Experts of a small language model: 128 experts in each of 4 layers, 96 xIELU neurons an expert.
Below are experts of layer 5 (counted from 0) of a mixture-of-experts language model. Rows are named router (the router's row for the expert), up (a neuron's input weights, with its number) and show model dimensions 192-239. Each number is 128 + 32 x the weight over its row's rms, rounded and kept within 0 to 255.
After each expert's rows: "mostly gets" lists some tokens that are sent to it at least half of the time. This comes from a sample of Wikipedia text that the model never trained on.

# expert 36
router [138 118 103 163 119 124  98 111 141 104 106 134  88  47 141 152 152  86 118 135 122 140 134 136 136  91 187 135 129 120 137  98 153 115 111 116 146  47 158 120  95 126 123 135 112 139 141 134]
up0 [171 137 114 143 132 142 205 117  85  74 115  95 102 131 113 134 180  46 131 149 172  88 174 159 118 159 130 203  75 138 125 167 165 132 134 195 166 123 122 191 138  88 125 109 145 127 175  88]
up1 [144 110  93 126 100 129 100 142 106  81 138 188  73  66 119 118 127  84 122 115 141 132 168  90 144  91 167 115 109 155 162 153  99 140 159 135 134 117 130 149 155 125 154 119 148 129 124 166]
up2 [101 130 137 136 165 153 118 189 167 127 111 138 162 131 122 138 113 126  91 180 143 137  78 119 123 164 140 103 183 138 104 154  86  83 124 141 124 130 140 122 192 188 150 133 116  75 109 150]
up3 [152 121  85 124 103 162  77  88 140 138 155 173 141  82 111 137  95 138 106 140 140 145 130 120 112 134 102 109 129 135 130 125 109 161 126 108 146 151 141 140 197 113 180  85 163 129 152 112]
up4 [117 113 157 147 101 138 123 186 143 138 172 118 108 121 116 114 143 122 102 103 170 176 114 160 127 132 120 163 107 144  78  87 140 124 161 167 156 112 113 105 100 140 115  99 121 166  79 195]
up5 [ 82 148 135 191 105 111  71 122 104 171 150 143  77 142 102 142 109 119 201 130 163 108 119 163 215 140 125 154 144 125 113 103  78 121 117  95 115 222  86 134 153 166 142 124  81 153 123 151]
up6 [ 89 156  89 172 140 112  82  96 110 123  84 146 142  56 131 168 216  93  95  82 125 131  75 113 122 109  95 153 115  65 150 142 153 126 165 136 121 177  89 104 204 101  97  77  84 168  88 170]
up7 [157 144 141 129 150 117  42 164 122 175 119  95 142 165 151  96 135 175 151 158 104  71  92 157 144 117 146 152 170 130 151 135  84 127 134  90  75 124  74 146 167 134 175 113 158  70 106 114]
up8 [126 134 147 158  70 108 131  92 120 140 136  94 105 136 118  82  96 137 153 115 126 102 194 119 183 102 168 142 113 111  90 107 122 117  85  78 218 106 151 149 112  69 187 161 170 118 136 144]
up9 [125 121 134 189 129 117 161 171 113 136  78 105 159 128  85  83 139 117  88 125  87  93 151 140 162 129 165  82 108 127 154 155 191 134 141 163 161 119 154 137  83 100 137  73 114 187 165 114]
mostly gets: "ool", "ir", " Website:", "rak", "ear", " Loss"

# expert 110
router [ 87 137 132 152 124 181  99 158 158 126 132 125 114 106 150 179 143 100 147 119  79 158 177  75 137  75 145 158 113  76 145 144 109  92  90 160 151 197  95 150 133 101 148 157 110 120 128  83]
up0 [145 105 129 107 145  94 146 140 152 117 119  95  79 159 111 140 163 103 147 209 151 151 129 129 148 162 172 130 150 106 156 159 116  55 111  76 119 101 104 163  94  99 115 141 131 110 150 139]
up1 [117 188 168 157 153 181 121 158 123 110 146 108  62 127 110 146 126 192 130 100 194 141 110 153 116 122 175 146 164  85 100  69 178  81  78 138 132 119 116 194  57 138 123 164 182 127 130 155]
up2 [102 192 123 144 101 149 127 122 117 170 171 112 141 142 137 181 139 149  85 130 124 134 109 174 111 113 170 136 190  97 148  85 128 126 144 176 136 174  72 163 104 127 111  63 139  74 165  98]
up3 [149 120 112  94 119  75 118 166 108 120 182 118  98 161 211 124 188 129 139 125 107  91  93 147 146 159 114 130 122  91 125 133 168 103  66 185 166 149 110 122  39  78 144 144 151 171 133 129]
up4 [102 110 173 164 125 152 123 224 124 109 141  68 139  99 106 181 172 173  82 134 120 131 128 157 105 148 133 124 178 162 118 155  92 147 122 132  71 164 131 153  98 122 174 174 107 157 148 148]
up5 [ 96 138  97 145 157 196 158 147 132 102 140 111 101 136 162 140 143 120  74  67  88 132 136 176 145 121 138 137 117 123  94 134 105  86  86 181 129 166 141 149 118 153 145 125  80 101 141  93]
up6 [134 127 111 121 113 104 110 125  91 154 155 144 129 112 120 128 200 134 149 179 109  98  97 161 139 152 175 134  97  81  85  99 172 110  81 160 185 160 121 170  70 106 207 141 117 162 180 137]
up7 [100 162 181 113 186 163  50 143 155 100 118 128 171 126 133 116 154 108 145  77 175 139 144 112 147 111 181 135 177 138  90 161 110 101 159 125 166 152 128 148 159 132 138 121 138 122 220  93]
up8 [153  90 115  99 164 159 178 158 136  95 118  82 159 121 150  92 174 129 120 169  82 135  53 138 120 101 149 163 106 105  37 183  80 157 177  63 164  85 154 109  76 165 198 145 156 138 135 202]
up9 [119 122 106 122  95 149 115 136 144 183 150  96 102 127 122 116 115 137 221  85 147  66 126  90 191 169 107 114 118 155 123  37 139  99 128 136 137  99 145  95 155 162  92 103 144 138 109 133]
mostly gets: " such", " became", " him", " began", " served", " called"

# expert 93
router [119 129 123 166 145 146 141 155 145 162 166 141 123  19 121 131 166 160 119 177 155 113 159 171 137 164 171 162 160 118  90 135  90 124 159  88  98 123 125 191 151 115  97 138  95 132 173 157]
up0 [168  92 112 137  78 110 184 157 101 148 109 137 123 164 139 157  70 186  97 153 158  80 133 168 137  63 160 106 104 144  86 179  74  91 117 230  93 141 200 165 170 125 142 118 152  98  96  76]
up1 [209 123 120 140  85 114  89 123 134 151  88  88  99  90 131  71  99 115 127 127 114 128  68 178 126 116 204 106 118 169 100 131 112  68  94 101 148 139 142 167 157 126 100 126 132 186  89 100]
up2 [135 118 123 135  97 150 109 157 169 141 106 126 114  96  99 141 124 154 130 141 181  94 128 168 168 131 171 115 146 124 136 163 181 132 138 113 111 153 176  60  98 116  64 157 120 160 171 173]
up3 [117 133 175  52 131 166 148 179 166 131 154 152 140  86 118 156 141 134 156  71  92 146 145 182  93  82 106  89 107  62 105  78  81  95 134 147  44 109 140 119  84  89 114  83  95 100 180 124]
up4 [135 164 141  98 131 135 185 161 167 142 153 127 165 139 103 180  94 112 122 127 131 160 157 104 199 158 191 149 124  80 121 136 134  99  79 136  72  59 108 127 138 135  76 128  99 123 102  91]
up5 [138 111 157  83 160 122 112 129 111 103 140 109 167 143  79 146 115 148 106 137 128 142 113 135 119  61 132 138 155  97 175 140 126 139  74  98 121  81  76 153 140 114 100 142 144 133 172 151]
up6 [110 162 111 112 172 144 173 144 137 121 151 118 154 119  81 127  99 176 100 117  64 121 158 149 150  96 102 100 102  76 104 168 124  75 150 114 132 206 145  71 149 111 214 118 145 159  97 125]
up7 [115 129 160 148  99 136 113 117 140 130  92  85  31  61  96  95 101 127 105  97 142 142  99 179 178 124 130 129 113  96 115 167 104 101 153  52 104 106 127 107 139 121 146 122 139 114 143 160]
up8 [ 73 117 122  72 165 116 127 149 103 138 135 124  71  93  88 167  82 101 141  97 132 126 114 164 156 157 100 161  67  73 146 113 118 119 142 132  99 161  94 152 164 137 118 125  86 123 141  97]
up9 [196 111 149 140 174 149 119 170 116 143 145 129  98 124 131 115 145 126 124 137 127  98 170 139 164 147 153  61 183 131 143 131 200 125 126  99 148 139 112  86 157 139  99 118   0 115 141 140]
mostly gets: " football", " music", " art", " Music", " 100", " 50"

# expert 49
router [105 204  99 191 125 155 133 105 168  82 135  75 111 108 126 169 132 161 134 179  97 153 142  95 170 156 122 106 107 100 136 160 164 133  79 147  70  64  91  91 140 149  59 225 120  95 168  71]
up0 [ 91 120 113  80 119  83 153 137 133 140 164 131 114 146 173  73 123 169 133 135 103  81 174 136 148  67 136 163  85 135 110 144 109 109  85 141 104 155 152 107 109  99 127  87 188 138 108 131]
up1 [130 163  78  90 115 142 127 161 127 111 167  71 211 110 135  84 126 147 172  87  91 161 100 167 108 122 140 107 160 140 155 183  88 154 142  93  78 110 117  73 186 165 106 103 145 177 111 157]
up2 [120 128 119 135 104 121  61 129 147  70 145 129 121 147  76 156 158 162 125 131 107 115 189 173 130 111 157  96 106  74  13 126 148 192 141 119 124  96 139 126 136  64 116 103 184 101 200 164]
up3 [110 151  67 111 108 180 167 107 105 167 103 165 131 147 107 137 152 127 102  95 170 157 121  92 143 105 124 129 156 129 152 128  95 117 114 164 104 109  89 154 142 134 214 164 181 129 184 102]
up4 [100 107 156 146 175 117  90 181 112 176 174 121 141 129 153 186 167 138 147 132 129 153 187 143 134 147 186 160 154 155 121 181 119 132 136 132  98 193 108 114 115 178 170 155  96 116 165  60]
up5 [ 82 185 104 124  98 116 162 156 155 157 103  76 106 128 182 187  87 143 170 119 139  23 123 130 195 143  60 144 166 102 167  63 144 109 179 134 182 124 170 122 138 142  70 123 125  83 142 143]
up6 [119 101 117  94 109 140 180  85 114 118  82 155  96 133 102 134 167 128 147 156 142 135 186  71 154 150 120 153 201 131 118 184 128 124 119 134  98 105 142 203 133  84 197 154 121 204 153  79]
up7 [180 161 106 136 113 153 166 140  89 132  85 106 121 126 145  74 195 149 142  96 101 126 133 102 171 174 180 121 137 105 125 145 113  77 123 209 166 138 141 126 117 141  88 157 130 111 159 185]
up8 [162 130 128  72 100 133 161 109 152 126 104 153 128 143 125 174 193  82 137 218 142 158 161 124 198 146 102 124 118 148 178 124 144  88 156 134  51 133   7  85 143 151 162 105  58 107  82 196]
up9 [ 72 115 142 101 100 151 126  88 150 164  93 127 135 149 127 139 131 122  98 187 148 161 152  95 130  38 110 134 106  73 122 118 147 143 153  82 117 122 154 156  92  94 108 120 165 141 130 148]
mostly gets: " received", " make", " won", "ized", " gave", " took"

# expert 63
router [116 162 118 145  98 160 156 107  95 157 128  81 123  55 145 162 168 148 136 114 144 150 129  50 145 147 103 134 141 114 103 141 137  98 119 126 130  87  83  98 121 136  91 191 124  64 134  45]
up0 [124 131  88 165  62 179 147 112 174 188  97 145 123 100  89 173  99  64 115 108 180 123 144 100 131 124 143  97 118  34 142 110 102 156 183 128 178 142 109 194 146 145 100 118  43 119 134 121]
up1 [135  98 131 117 143 100 101 187  72  61  87  89  80 126 146 135 159 163 129 126 132  48 130 110 138 155 124 119 120 124 116 201  95 112 148 152  79 109 105 118 112 187 112 139  74 101 135 132]
up2 [ 97  86 117 116 129 105 146 134 140 147  85  96 143  88 132  74 135 107 143 103 111 132 139 115 101 194 108 132 133 100 166 147 138 130 155 136 100 157 117 185 112  52  76 140  95 148 173 174]
up3 [132 120 166 142 107 175 172 171 156 138 129 180  97 141 112 157 179 123 138  99 101 142 121 125 131 128 138 116 135 108 144 103  95 148 156 161 120 140 132 102 133  81 128 110 162 128 140 107]
up4 [178 223 104 105 101 173 151 126 154 144 164 121 130 131 133 168 149 100 128  83 103  77 160 104 160 161 155 112 146 117 102  85 176 159 107  88 144 112 131 118 122 173 117  85 125 130 195  94]
up5 [104 110 102 108  96 127  62 129 174 147 139  55 108 127 173 129 112 109  92 157 103 143 104 106 112 148 109 169 138 110 180 163 174  95 133 126 142 118  94 133 150 172  68 114 135 133 176 129]
up6 [137 141 143  82  77 158 111 185  99 163  89  98 131  86  96 147  87 167 182  80 160 121 104 129 123 136 157 149 116 132  99 142 107 129  73 125 155 128 136  68 168 170 140  88 127 103  98 167]
up7 [141 179 205  71 100 149 100 121 147 119 116 193 132 114  70 150 116 137 120 172 181 127 140 138 130 178  80 131  98 126 142  98 119 108  98 106 108 170  90 128 141 183 146 170 139  98 125 171]
up8 [140 194 110 172  94 145 133  90 163  70  50 122 126 145 196 117 131 172 115 197 134 150 130  91 100 124 178 173 116 125 138 167 131 136 154  99 137 106 135 129  97 148 156 143 112 137 154  93]
up9 [102 166 128 139 129 151 103 144 130 109 117 114 118  93 122 154 111  96 184 137 143 113 126 157 118  81 124 139  99 124  83  75  81 102 134  80 157 195 129 167 146  92 138 156 108 169 146  97]
mostly gets: " make", " gave", " given", " good", " making", " took"

# expert 83
router [170 140 163 155 130 128 130 121 150 147 112 158 115  28 118 171 157 151 109 136 172 145  93 166 149 161 126 128  99  90 115 137 128 119 162 106 134 121 103 200  89 103 136 145  77 103 126  84]
up0 [104 121 128 149 110 169 141 136  75 198 125 121 137 134 141 135  98 124 100 142 102 108  76 145 121 109 125 191 155 121 122  70 109 123 113 110 133  66 131 143 189 135 179 184 176 129  73 131]
up1 [134 200  97 169 171 130 179 125 133 153 143  97 119 151 163 106 111 178 167 171 108 116  94 124 117 130 171 117 153  82 135  99 140  59 109 157 130 117 118 138 163 122 171 109 123 111 122 158]
up2 [102 104 141 162 115 154 146 155 136 116 139 159  63 120 103 148  91  89 138 124 149 109  95 161  63  99 101 152 140 139 164 159 142 119 115 137 131 113 135 137 128 140  77 151  92 135 142  93]
up3 [125  91 178 129 154 141 116 147 141 151 133  84  85  86 134 130 114 123  63 112 170 148 154 104 110 151 147 142 194 125 177 178  81 105 169 116  82 158 152 151  75 126  96 140 122 103 137 112]
up4 [111 116 123  66 167 118  82 121 110 132  93  95 159 151 129  72  78 138 146 163 132 155 155 115 218 112 126 178 124 164 176  81  89 157 123 144 122 113 165 101  71 137 154 185 107 145 157 145]
up5 [122 172 118 149 137 102 210 121 101 110 109  52 120 166 146  80 124 115 135 138 101  97 136 141  96 122 175 132 138 151 104 122 111 144  99 153 125 140 131 110 148  71  65 133  93 123 158 151]
up6 [186 100 146 181 141 125  95 140 121  71 155 160  92 117  69 173 172 148 173 116 143  57 148 172  95 149 103 146 116  92 138 120 169 143 149 141  81 141 174 147 143 173 127 113  27 142 124 140]
up7 [ 88 157 101 103 153 109 108 109  85 173 123 149 124 149 121 167  82 134 101 110 105 137 125 126 122 156 171 131 126 114 135  92  99 164 110 124 154 167  82 119 107  95 137 110  90  82 142 113]
up8 [135  78 142  97 129 104 141 131 132  94 135 147 124 138 154  81 117 142 158  91 172  91 116  95 133 169 107 113 159  72 142 116  64  89 127 161 136 170 178  80 188 124  90  99  92 123 135  47]
up9 [174 110 104 123  84 120  36 163 122 112 154 121  97 167 135 176 117 146 161 165 109 123  96 181 141 154 134 174 153 131 187 107 149 133 103 188 174 107 143 137 102 162  82 136 160 152 175 107]
mostly gets: " two", " three", " four", " several", " five", " six"